Weights of a small mixture-of-experts language model, trained from scratch on English Wikipedia: 13 layers, a variant of Adam for the experts.
Below are experts of layer 10 (counted from 0) of a mixture-of-experts language model. Rows are named router (the router's row for the expert), gate (a neuron's input weights, with its number), up (a neuron's input weights, with its number) and show model dimensions 0-63. Each number is 50 + 15 x the weight over its row's rms, rounded and kept within 0 to 99.
After each expert's rows: a language model's description of what the expert responds to. This comes from a sample of Wikipedia text that the model never trained on.

# expert 5
router:69 62 29 50 31 49 35 52 31 23 05 43 53 61 26 65 39 75 25 64 21 48 57 73 40 33 49 32 69 55 52 67 45 36 41 43 54 22 30 54 36 50 58 30 42 47 24 52 58 46 62 64 56 44 38 64 29 45 48 65 68 60 72 68
gate11:63 65 48 60 39 56 44 41 92 48 38 56 51 57 39 53 42 56 44 64 67 55 35 54 48 75 48 43 42 20 43 46 36 50 28 55 69 42 45 36 49 21 26 73 29 50 27 45 75 80 48 29 33 58 48 50 44 34 55 88 52 43 01 41
up11:69 54 41 39 46 20 50 46 52 48 84 55 55 41 37 43 56 58 86 52 58 32 59 66 47 26 35 48 76 75 58 29 64 50 61 47 46 49 53 68 86 54 28 35 75 46 45 52 52 17 10 57 39 14 62 49 54 49 36 57 39 49 74 29
What it handles: First digit of a number after a space, dash or parenthesis, in scores, ages, distances, vote counts and years, e.g. 2006, 3-2, 4 mi.

# expert 15
router:12 35 41 58 38 35 47 49 31 50 52 55 34 30 43 54 31 33 53 60 91 57 48 59 48 48 45 33 46 73 48 74 39 39 58 48 65 49 34 37 30 53 34 28 45 45 09 62 45 33 51 29 60 46 68 52 58 50 54 71 34 58 65 24
gate0:55 54 61 51 48 53 33 76 74 49 58 50 46 74 48 31 30 36 35 49 51 54 41 44 45 50 58 61 41 56 19 49 64 33 57 58 26 39 47 56 34 40 45 62 52 50 83 85 57 67 47 34 28 37 49 63 53 28 54 27 62 76 70 37
up0:42 75 50 59 51 41 19 71 68 48 37 37 49 74 56 32 62 65 39 35 37 59 69 44 45 56 45 04 57 47 74 76 50 48 51 43 35 35 49 26 56 48 30 30 60 34 33 30 56 47 56 55 58 21 58 47 28 58 36 57 69 33 18 62
What it handles: Prepositions such as of, in, to, at, from, into, during after nouns or verbs, e.g. Boy Scouts of, invites him to.

# expert 12
router:53 52 54 50 67 53 70 65 63 48 55 61 76 53 56 75 48 52 48 37 17 35 57 36 25 50 64 56 17 31 45 16 41 36 55 51 71 66 38 40 50 17 61 58 77 37 47 18 42 54 11 69 39 51 26 54 60 73 66 52 35 46 51 66
gate0:76 46 48 44 55 21 48 48 48 62 17 62 52 64 64 64 54 52 10 32 39 50 29 49 51 55 42 77 36 43 55 39 47 71 53 28 37 51 37 56 50 60 47 28 44 41 55 45 49 61 39 55 39 47 44 67 72 46 37 39 65 61 41 69
up0:51 64 27 35 21 52 40 56 64 46 56 43 47 40 42 52 43 41 62 61 53 72 40 58 45 80 74 30 53 29 50 45 82 34 54 69 61 45 54 50 28 35 54 84 39 41 19 57 60 53 69 48 54 50 62 44 61 29 26 52 55 50 48 58
What it handles: Particles and common nouns after a, was or the, often before of or to, such as up, out, number, place, used, season.

# expert 14
router:67 63 46 43 42 43 35 66 52 62 43 70 61 38 53 42 44 54 42 39 36 63 60 45 47 22 54 42 59 62 37 41 56 59 61 46 78 53 56 65 51 83 78 37 59 54 59 57 33 28 60 59 57 57 52 60 42 29 37 71 70 34 81 56
gate0:57 65 43 28 46 68 59 42 41 55 66 22 53 19 77 49 45 77 69 47 54 40 51 53 28 35 42 73 40 61 67 46 76 39 60 66 50 42 60 38 52 36 90 54 49 49 67 49 47 19 49 51 51 48 39 60 53 30 48 52 61 46 61 10
up0:46 26 47 65 43 30 68 65 51 40 50 74 54 82 39 86 53 35 72 86 46 53 48 46 59 60 55 26 44 30 66 45 40 40 70 45 56 47 57 59 55 29 37 46 65 31 33 53 49 81 56 39 63 62 58 44 53 57 53 45 24 37 46 74
What it handles: First letter or opening piece of a word split after a quote, parenthesis, colon or line start, such as c-, s-, d-, un-, B-.

# expert 10
router:67 44 58 72 61 64 64 33 45 59 39 59 54 47 29 36 53 33 72 27 54 41 47 55 53 30 53 44 40 48 43 44 56 38 65 20 60 44 51 67 57 29 37 65 39 59 41 53 51 53 62 40 71 40 56 31 54 67 53 42 43 69 45 35
gate0:99 52 60 80 51 56 41 62 48 36 58 41 78 46 51 56 54 72 54 61 43 32 55 60 22 57 53 39 52 29 42 27 36 43 46 46 38 23 44 59 64 49 77 68 58 69 36 38 80 37 31 64 72 56 61 35 75 38 57 54 68 57 56 46
up0:35 56 47 33 42 55 63 60 44 54 65 62 57 26 75 66 70 66 51 62 60 65 67 27 68 57 59 40 41 59 67 57 20 35 37 65 57 45 35 32 53 52 82 38 44 63 40 48 34 39 63 49 45 38 68 73 50 56 26 59 49 63 48 63
What it handles: Possessive pronouns and 's in biographies, especially his or her before career, life or degree, plus he, she and their.

# expert 7
router:49 50 39 33 50 54 83 54 54 55 47 44 52 43 57 37 73 49 36 36 81 72 68 38 74 53 68 53 53 49 53 70 25 41 46 58 41 47 38 66 59 55 56 59 34 67 36 44 42 55 53 70 65 40 59 61 51 47 24 42 52 60 59 39
gate0:84 49 41 51 53 42 38 23 37 38 55 38 21 79 47 66 45 21 77 83 51 73 43 56 24 53 47 51 53 60 41 52 33 80 58 77 58 30 41 31 46 72 51 90 56 53 43 74 48 78 52 52 65 51 51 68 38 05 71 51 40 38 34 39
up0:40 56 69 46 32 41 68 53 55 67 49 64 49 48 46 50 84 46 59 42 49 35 35 44 47 74 60 68 41 44 88 45 61 52 58 36 57 62 46 54 56 50 65 32 55 70 90 30 32 46 64 44 39 42 43 44 55 49 36 53 46 42 48 72
What it handles: The words the, a, an, this, mostly after prepositions or sentence-initially, plus list dashes and words like New, United, Great.

# expert 13
router:47 17 48 60 43 47 40 70 43 56 64 63 60 31 53 63 81 46 46 58 14 82 42 39 62 54 65 57 36 23 48 37 28 54 74 61 37 27 63 37 56 73 38 41 54 52 63 25 26 58 37 25 57 61 45 43 16 41 64 34 51 31 70 69
gate0:55 47 13 33 49 38 41 32 14 25 46 32 44 64 46 71 38 45 67 52 37 84 24 59 80 69 85 89 51 48 69 58 65 52 51 46 68 41 74 50 34 60 56 51 33 56 60 43 32 35 51 44 47 36 74 89 30 49 35 38 85 41 48 55
up0:39 52 46 57 49 55 43 28 53 73 79 55 32 58 69 25 45 63 38 53 49 57 71 67 50 52 60 88 59 59 90 52 56 55 37 53 52 46 66 50 54 68 57 63 34 60 37 56 49 33 54 58 71 72 62 68 75 52 38 65 42 40 32 75
What it handles: Initial pieces of lowercase words such as p, h, m, st and compass words, mostly in architecture descriptions, e.g. piers, pilasters, footpath.

# expert 4
router:51 68 54 52 49 61 33 47 86 65 64 63 43 43 28 08 15 36 64 52 64 22 29 66 60 53 40 37 47 68 63 51 81 60 42 51 44 54 45 44 34 36 33 63 64 35 55 72 46 58 61 21 69 33 53 45 54 45 51 61 47 62 52 59
gate0:61 67 43 47 64 72 67 44 77 57 11 44 59 58 43 55 31 08 36 70 77 60 34 79 72 44 56 57 49 78 45 29 73 29 37 37 56 45 37 46 64 51 43 55 23 42 65 42 51 70 33 46 60 68 56 56 49 45 64 68 50 45 36 63
up0:33 57 50 26 69 49 54 51 43 18 54 50 86 47 66 67 46 45 51 39 34 43 77 31 38 74 58 50 24 42 66 53 41 58 53 64 57 12 40 22 23 48 46 44 27 59 52 42 33 57 42 55 73 18 38 78 76 42 51 30 48 80 47 35
What it handles: Word pieces ending Slavic, Japanese, Romanian and other foreign surnames in sports rosters and tables, such as -ić, -ski, -ova, -uchi.

# expert 11
router:51 57 58 48 64 47 52 30 32 24 71 36 37 77 68 50 42 36 62 57 46 66 54 50 61 88 47 47 69 71 50 62 75 42 38 72 39 69 70 65 63 44 28 47 26 61 44 59 59 51 31 34 43 39 39 51 37 50 43 29 52 42 18 50
gate0:64 18 38 47 84 33 54 74 65 71 46 77 71 74 26 66 45 48 61 48 44 38 44 35 61 47 71 69 49 49 41 60 62 46 36 57 65 68 60 46 62 70 56 59 66 64 76 72 29 75 58 33 60 43 65 40 45 65 79 56 54 36 14 37
up0:66 51 47 73 84 60 57 26 37 47 63 60 17 50 63 45 38 47 46 47 40 50 61 09 72 29 44 55 50 41 45 54 51 60 71 31 74 63 51 98 52 54 43 49 55 39 65 46 51 53 47 52 13 62 45 25 19 69 62 31 61 25 38 29
What it handles: Line breaks and row-ending pipes in tables, taxoboxes and infoboxes, plus taxonomy word endings like -idae, -ensis, and Genus, Phylum.

# expert 6
router:25 44 63 62 47 57 68 48 57 57 08 44 38 57 54 50 68 54 22 31 62 63 54 45 42 33 46 44 67 60 54 45 42 66 29 52 17 41 73 25 44 46 57 54 58 35 48 59 73 29 52 71 44 61 55 40 29 48 68 93 21 37 43 42
gate11:88 56 52 44 17 43 43 44 60 53 60 48 56 27 31 45 80 47 64 36 52 73 34 22 66 47 50 57 53 45 85 67 49 58 37 43 52 65 34 55 73 37 53 64 62 14 51 42 75 64 75 54 49 59 47 46 51 24 54 47 54 49 24 37
up11:48 51 54 66 44 72 39 64 95 44 49 42 51 43 41 22 62 29 34 49 64 50 52 51 45 45 46 32 75 49 62 62 55 44 73 42 24 59 41 57 49 62 63 59 36 53 49 42 42 58 59 40 60 42 44 30 15 65 52 54 39 70 24 19
What it handles: Digits, thousands commas, decimal points and cell bars inside tables of election results, populations, league standings and climate data, plus symbols such as %, °.

# expert 3
router:38 58 35 55 36 51 43 73 57 56 16 46 47 66 49 46 61 67 31 43 66 52 68 52 59 47 49 58 41 73 58 72 63 45 38 60 40 38 60 40 47 12 61 50 50 71 35 57 66 61 54 55 37 30 77 41 48 74 38 62 79 68 56 44
gate0:68 73 40 50 86 60 45 51 46 56 73 50 54 41 49 71 30 65 44 56 63 41 59 36 58 37 27 89 32 31 49 31 44 52 53 26 46 49 55 39 51 43 69 34 61 45 54 65 31 62 43 88 59 30 73 42 51 41 26 55 40 47 74 59
up0:27 54 74 47 30 71 54 67 45 44 23 36 52 54 70 41 63 38 62 47 36 34 55 73 49 82 49 40 35 85 71 59 75 59 39 52 52 58 61 61 43 50 45 58 48 63 60 33 22 58 68 41 52 70 66 31 79 58 34 51 43 34 56 62
What it handles: Closing parentheses after years or titles, table cell pipes, quotes, colons and commas ending a phrase, e.g. (1971), (1629 – 1717), 'King',.

# expert 1
router:65 31 45 64 38 38 46 29 51 53 75 60 37 62 32 56 68 55 54 56 28 49 37 51 88 62 23 65 47 29 44 71 54 48 26 31 52 48 50 49 51 57 59 61 49 43 58 44 76 52 64 62 18 49 62 59 71 46 40 51 47 49 44 85
gate0:48 61 79 45 39 55 64 44 44 27 65 66 68 62 41 46 60 64 70 42 45 27 65 43 40 54 52 72 58 60 44 57 37 25 41 45 60 37 52 46 50 25 27 06 58 31 56 52 53 12 65 39 33 58 39 71 58 48 32 41 44 75 39 79
up0:40 68 65 41 46 52 59 12 57 33 47 70 52 61 28 39 62 69 70 62 50 34 68 44 25 58 45 72 46 47 46 62 28 26 38 51 65 48 48 62 51 21 62 13 49 38 62 40 57 25 57 35 38 61 45 73 52 70 39 50 36 85 54 49
What it handles: Section-heading == / === markers after blank lines, table pipes opening rows, and capital letters or codes beginning words, like IGO, IPC, MTV.

# expert 2
router:58 35 51 29 54 60 59 42 23 41 46 32 55 61 53 59 54 67 29 65 55 59 36 54 42 39 75 65 77 61 50 42 30 55 67 48 38 76 59 33 47 36 67 64 51 74 56 42 75 56 49 34 37 89 27 39 52 08 71 73 45 49 61 39
gate0:48 49 47 54 55 56 34 61 72 48 34 60 72 38 74 72 45 73 65 70 55 51 55 43 67 36 48 21 31 35 28 47 44 28 58 36 24 48 45 39 37 62 41 49 50 60 09 57 51 67 38 29 55 43 45 41 48 43 69 21 45 25 54 43
up0:58 30 56 63 60 51 65 47 50 37 61 66 37 55 45 39 35 44 81 43 51 35 35 74 20 69 55 73 40 54 43 59 40 31 70 49 74 44 44 44 40 36 63 00 72 42 50 42 55 37 42 91 70 57 65 61 53 55 68 62 52 51 55 50
What it handles: Conjunctions and commas that join clauses or list items, such as and, but, which, when, whereas, commas between list entries.

# expert 8
router:60 72 47 47 39 59 37 24 79 52 62 47 60 11 72 47 56 54 28 38 34 40 47 50 26 77 28 33 46 32 64 40 69 52 60 32 40 50 34 46 51 68 40 54 51 42 83 31 40 65 67 66 45 43 45 45 74 66 23 28 50 52 50 55
gate0:54 29 49 55 53 41 60 46 47 52 58 37 45 38 61 46 50 70 64 49 31 41 25 45 38 27 42 28 45 49 47 44 55 61 44 56 52 33 55 99 65 68 23 49 49 44 44 57 68 26 57 77 78 65 80 27 60 41 56 52 54 47 61 70
up0:70 63 56 57 60 48 24 41 63 70 49 64 73 32 47 55 42 65 66 84 36 42 15 74 13 47 57 24 55 32 42 59 52 80 46 80 33 39 61 41 76 66 33 68 88 36 54 66 53 52 46 73 46 87 56 23 72 44 48 21 17 24 32 50
What it handles: Capitalized words and inner word pieces in song, film and place titles or names, such as Silent Night, Love, Day, Canberra.

# expert 0
router:57 38 77 39 45 54 43 64 66 26 49 44 53 56 55 75 54 31 67 47 49 38 47 28 53 72 36 59 32 35 35 39 86 66 65 28 80 52 36 42 52 37 51 81 68 39 75 62 47 43 43 72 51 55 38 51 70 55 86 40 58 61 33 19
gate0:48 49 29 38 43 62 56 53 45 58 72 32 58 34 45 40 38 49 50 69 76 59 55 48 49 32 57 06 38 38 46 60 53 61 23 62 33 71 71 45 49 61 66 54 57 39 72 56 49 43 20 55 51 77 50 47 61 53 32 76 39 43 41 44
up0:45 51 59 62 70 54 54 27 51 69 47 50 27 54 77 54 35 44 66 58 44 38 28 54 44 26 42 61 43 47 38 24 43 56 58 40 40 38 66 68 63 72 62 51 70 44 56 63 58 78 89 48 31 55 57 50 34 68 54 28 22 47 44 28
What it handles: Nouns naming people's roles, kin or groups, often before a name or after "the", such as son, President, coach, manager.